Experts of a small language model.
Experts: a sigmoid router, a shared expert of 128 neurons.
Training: a variant of Adam for the experts, 651M tokens, 4967 steps.
Below are experts of layer 3 (counted from 0) of a mixture-of-experts language model. Rows are named down (a neuron's output weights, with its number) and show model dimensions 64-127. Each number is 500 + 25 x the weight over its row's rms, rounded and kept within 0 to 999. Numbers have three digits each.
Before each expert's rows: "comes before" lists some tokens at least twice as common just after its tokens as in all text. This comes from a sample of Wikipedia text that the model never trained on. Tokens count by the router's weight.

# expert 7
comes before: "0", " |", "1", "9", ".", "2"
down3:508515505499495468496514456519509544515482466536489500528549499443504500510519489505466497566530513485512495566513517490491516480500483481491490489544526488540554485518497515490494490536519476
down4:520473493479460484466501553452460481491506480506494470459492503513519481447463469553496538484504482466496503485476484493520518475570507492540498516452500454503487532492487541496493506490513501
down5:488514488526438508484539470488506510504515503506454479468531476474526476506490513496482524479487487498434485494486500475513464490491523461523524511543508532497488548482483475443479494523477508
down6:512457526430480504484480529450489508488480498473504475521500531503545502502444500547493512520507495489519515463469463529530532477539474491504488543482489489528503526500538534460486489536502528
down7:503493443489461506513509495474516496506534480474486528549467494511442468462471499488542468524495492548501514501479498500534565506503502485491510488554488473542477510491474526489452520471500516
down8:505469532487512501540482503509547435533550537484498548503517542498505501536501555439483567532474507496473498473439502498487505518509466526514462508474510477523504499510540513536489476538512508

# expert 52
comes before: " ", "-", " \"", " MF", " DF", " FW"
down2:460516506517512512498569515520479494514474468507495526502487495486523529479468567518542473536513488521440479482483505473503517463528465510513495471472510522504534533540512476484460473531566517
down3:491501516535465459515509451516475513493469527518509494501531474420514482437533497530513507480533511536465514558542502494489506541491483482519535551448542513530522534505512498470489517506470465
down4:501503485503482444524468506507465459498452542472501503470506492528504500512522494512475513524500493474531507478520489497509543521518425478529496525479502481528502511449486478532464508554500473
down5:546485462532471448472493466534487519464491491511491512450517465502486515519465512502451529487480483490485478473482499493508471525488501524503529496539528497493477493517477493496489488498472496
down6:499503504491530521522485543482527506554476504494493497546489494520515497527478465480488488523546480510510541496440465488532496460524451491498539503480524519505497491507527518496533529515532490
down7:474534490477509510475520472513502527529481462496480521532466489487482478472462482442525488455459465522476511473498478472466517496477527545520522504495458490505540479459513484550462491464483453

# expert 75
comes before: " of", ",", " in", " and", " to", "."
down2:461498496507555484484548520487501517522543476487510505474508490518498483543482557483513459514540531515526492501527469462512507518548472516475498514555504505510512481503539457486477484486499520
down3:516498490493476474516534495542488533552467463548462471493525527468484471492517529512474488491504521501511497514534480475502489512482518512467510483478507508486496524508497485494545500549485440
down4:521463466451459502477470499538533491467460486492485475468505464488508484511475518497494519524513512504481476530502493473495487489502439481524494462498537514497473521474460534483474507506517509
down5:489499499500450479498513485520477496516482485539504506494517502480510494500479509520464541499508477562500537484467474491494510494476526512516539527535533504517509495504482502518523475516472511
down6:492503500493529470514485519509514508512531547489499508483491544469534480515503480544466518521508472475542499527512455511536475464475508518500492512462500508519476491499495482490481497512486467
down7:501536478482513488494531485491482490496518528520522493503488513458510476507461476518502478485452515495499532541497527479541540511477506493437486501491496520503539482535520498515469508468516495

# expert 27
comes before: "-", "|", " (", "   ", " \"", " =\n\n"
down0:479520510503478509494469505503493503491490514515487479507497541561503489530501485454528487476466496529517458467479488491525483499477463536478512493506514510488499479492500507510482509511488524
down1:489510503488447497506498514460504538504543500491500441476551510554531531504494471474491531503465540453550541492480488479515497512507499492453515464512528477536449511525511474504501508475523529
down2:502484486554569517465527526486525511514524479494464532519543518510481536509527540483479480515501493502501494509482488483502467530499495517480490491471518542464476464479528454514525497505520533
down3:494484460474503470514515498510529552533488513557505471481532489473516484528505494520467528504514528486469528536485506501478499471473481510510532515457488501473479486516519517504503522544485454
down4:546478507434441534493493462489497489502500492506497448486513507494526501477473478482533462480451468453482507551524500495530547478480506475501517505507495509487540536487486515478512512510505493
down5:527502497530448492462503495476473500524504496469491491439529498500507540461504512532512518495480483483511533494516508457477480523445526475497533524478537521526485473499532522500467484526480511

# expert 42
comes before: " of", " in", " and", " for", " to", " with"
down0:499504511480479472511509475493516498491439464537486498522530489530503453547468481511507482522514463506545473529506461533506486496459496533515484536511526515534491508499518537463498468544501515
down1:502520468477468508496487478504486481500527483541505463497506450532528501546505483510504520497522532497496499527483477540499530510503539484465528493548532500537468481541514474522460473479526478
down2:531500557485548529503519483476468476510525535519474499466499518504501493499520497517508503551502530451496483493488454469509484536549531518511488506526475513502508507510520448486475483512503527
down3:529543467536488488533512484496474515510527480517468481497516474462511488531533527572474495501495493520488515529533524477472487495485465486518537489457492493524509487550528517504518510521500429
down4:514495496509460494515520460487514499494493511500477462486487506487532519486475495521485534487511512434520515500498508500503533495506488534538510488493468494524518528494462446494467493508523515
down5:521499455543445476531495504524494458494502463511512519474537539529502540485496482523526553493508495522518536479474474479507489461479500482553545543495531480550508513502523494499480501512478545

# expert 39
comes before: " ", "==", "===", "The", "-", "In"
down0:489486505528465496495471515512521431513484483487450499465530507502486503510506480488500454490479502528498481497478490534517487540464556522532512564454495498522548494506473494476485511499521552
down1:466538497508454508527488483521458480515487522509466524479536439553514495513527466503483514491515497505470470497513522494519542528473490498538485502481516494519483463520501464502497476520495476
down2:494499518487515511515539475487497493532506510502487527489516477493516512505497530461501524508490479478499521495492517474486504495511497543488451486504476535514460497518528461472483504524502523
down3:476525500484488427487559505582502560502471520510518503480499500433502506529546480499457470525525525514507510554550493489514502509469490472512528524497494474512528495507483542472504514469523463
down4:541522482504506456513494515471524493485461498536507462458494525471520476500484485481463474483491518439541512494498532503495507488500441469530547516477492480456488495509491496498494486528497535
down5:545483474493440495499469462488446520531466503549482525493504459506492509477512457540511503462514460558489509468507495467463519504457509463540505487519519500522517515487496510521478514533509509

# expert 46
comes before: ",", " and", ".", ".\n\n", " to", " for"
down0:488491485504504523514482510516484487536504487535473469467495491497525544536472432518511469504485493522523435503498521480516468523477525535479474527491476512514497468490478528485500492492509504
down1:464558496461448477503494495503490464481475490553479495505508489544518492507492505499513465531535471507501487461484472520484504481487519480490498510565523508528498528496485440472507485517508504
down2:490461499515475483478484505522505491552500441527514514506506491492553468511514484495511498523501527492441478441496477515525476551515459500523454484456512509526529482487501504516493507511522534
down3:495529504515496471511538497516478512537503504534535493510531500427521506494546475523483475473516477504519523489474517482511484499492503484518498529507501467496495500507503498458513488520482489
down4:513463530482505487495506488491556470509469486485557517452539481454524479469501512535494544514463487462462518518463510525522519483491510517509458505514544487518529526487505465520486533509532484
down5:483457490548465459487503493482498563499471532551487511500525486516519519452479527528506510485492463476510502521491504516509482521469477478481530562521501489497547486523503517481528489508454544

# expert 72
comes before: ":", "-", "=", "\n", " office", "}"
down0:508490500471490460508491461519524486543494484506512514473482475468437515568521511481537490458479513490510506485469505484525530512470487518489502526463469490478488503488507477498526548502498537
down1:472535493468485502457452482471495507495460557493524437517532461497498502501499454478482478534494520508533485524503502533519503513484501480467497481538540522475470481502478470472489502467508485
down2:523507510465558489478552504542488511529532481495531555541506491504521536488480518505484516538477527484478546480491472437480466482503522528453477495471490547506484502534568463488498512541546518
down3:499500497481496491476502503517530532545502499556516477509548496420497551445523501507485488480521519473453538537507519459463503502463485474532511535479479464490492445514520539500498529480480442
down4:508496525507466461498505510515540476466498517508514482450552501507500530508475557515495507534487498480486494491472508496523522486527480499516465486535515492508447533498523475473485474533496485
down5:474527484477468511484506455507489482523466504541509481486492457508495461527548497493516499505532476480463499486519534476478446510472505469506516553506471494477483516508436504509540457505496480

# expert 49
comes before: "1", "2", "3", "4", "6", "5"
down2:482507469506535518525512497474491506576515490531476514514534476519490482509538514475492529535481512504532515481508512523528475505532434520487488511510517519504532522527507466480479474484494518
down3:464506476498467480500521470538484533483502480490465452492524514446472488490526476527430512519535497459471522498491507469488490534467531528445475547506519507531552520499519517498507525519476462
down4:498489512513478491513528507475535468473484485516521473482524490513537506508473459498511524519479506456469503535460508544493497482495478455524515460489472518477500517498492490485502512486506501
down5:483474473511448457496490483436499472452463473556453483491517455542500512457480504516534522513499490524551479480530488509478500516475484510511565494534517495512509475533481489455521489535478495
down6:506490527519497532512537497487516504502466554509517520482509483496523520499477559504505442512523477462499551525438523474530511473468469477500506508471501486489472500522522480506511505495514507
down7:513513483502490512478482446483541485472505479524525484503463470486437470511454491485523539476477503530482477511465514505521534531457478532466539495534479545504500563545512509508482467492458466

# expert 78
comes before: "1", "2", " |\n", "3", " Votes", " Nominated"
down0:483537508478462508507419449491518473497472494484482432490478521532501497478500512517499481549509514511552484471528492518492510497466512465495511497488510476506498510480527492487519480476529534
down1:509532508503501494509527557493481512517538507472468523495531424520496510514496508538485484517500525444467450509480477525519462505514462542502500492550535506502494512548512467470473490508470521
down2:493510518508579495459524555455507504503538504470476552522494540501494512488477501493473507517503507498464496525493454446494459507514479502511484504466482500502484482502514486460494494515518524
down3:469479491473493487482499462538477497499478496522450505511523501473489508500524505495515469468518481525498496551430499485520471538474485498499499482499492485515528509508488550498469476523505474
down4:523490504516512456549501522500545452494471484494481459431551494516511521499494538497499500529510500474490513480476504510503491487572477452499518477521488499550479527493495513497519532496515505
down5:500483515528459456512500466456514459459483499551428489524530417472498514493499474551543480501492486506517520500512505505479511514478509476514569508535531497504518452512505519489527510493500534

# expert 24
comes before: ".", " |", "}", "′", "5", "4"
down0:488529492506523502492501493506535430509477495505465485453531493430454509520471506534510463480519514463499485487519491523518502519488520505494459556450494486491525469527484500499515521529507538
down1:475531506504497484488492514447505517508527467505471468467508428525488460449476463445502515496506506487460487481510482484497497542483490526466496478524500517579476511534504512528500506518504535
down2:500501516504515532468522494467496531527515502474518533498536499492505500500515517513486493510538512499480496496467488442492458500483476494471484496490502514486522512489523521519490508539504495
down3:465531493507523438499521466536484513502504514542485509494550489475506496501512488465498513496524516518488499523497531485500501477496490506452484490486486471535469483492522503445457524521494476
down4:513518484496469481465434491524548480475455483539524496478480503513495516503501497531518513497519499504546488477528489521483453518512491472546520509461480521490492503542456524490484527515483519
down5:529496480519471486485521491497536502471484508539465466439499507493513476480480503502494559466490515492454519477517507453492501483466489487533525501503507497546471512462497528476496490472480537

# expert 0
comes before: " |", "0", ".", "–", "5", "9"
down3:459517494486464503522563495496507562488484428487479478482522502429511432508527469515487482497546494501489532487482467520496513500485495507503507506476512469545526517488518553506530511512459457
down4:520479481513458533502492510489507513496518495549532494469517456474500454519522493530516507523444476508523515542489469522482510507555476501514536505468501519486478523499464498513449500484534534
down5:509496480518434449525533460521472500452506484528481505482515511518500487504460508523509518497487489502530524500490546468507516498497491482520533539544508531536527486500489490503526526479535558
down6:510502508475507506505506481522536477492504500490478516472510474507525493528484505518453462511539471501517514502491476505544512482512518475460449488464524507526512503490480480501470501471508473
down7:488483503515506472468494512478524531496512518507523464506487464432472485492459462514526500473476486566480504524510491519477507523518482501492509505531456501516534496531529521481523496488488466
down8:483497508525497485523518514467493469521503518527492495521472475502482490445523426509493515478523486507496516492486472477500505505510504520556446493464505501499503495476505499530484477504497499

# expert 61
comes before: "1", "2", "3", " |\n", " |", "4"
down0:470512496534463461519451500509539469478440493483539499492510485487496500498488504456541521505483530472481482453533481549535500527459478515501501499510482540516510477526505488468543520462485517
down1:475532514473490509514534498531488488500499484493465448524527488458525495511511477476425538483465486474490501480500467486474453497529537499476529479537569526475533470499524489528468490481510485
down2:519489501468520500489492494537507492532528546495481535499544495490497516511495515500513464521484531520479486499455442501480496520538529500500469471466461496482513458535521498485474478494513549
down3:475514538473507502464531514489472557450527476549488490513542498447507498486521463524484468491519493490464517510497536510544485525467472507507512509518495476515535453495504497522553504553487496
down4:505535518480476476468480489509493483456516488506479506463491501528478489516456503534510481487492466451537524525512470506494564518502487470527505447498474490535493515493492494470482510508460503
down5:502486486534504449517468476477494520508478474521491514461525466492527509514517499482503516529496507486505463476514506442503454537467464512496512518479547514546484455496508479494520504478453512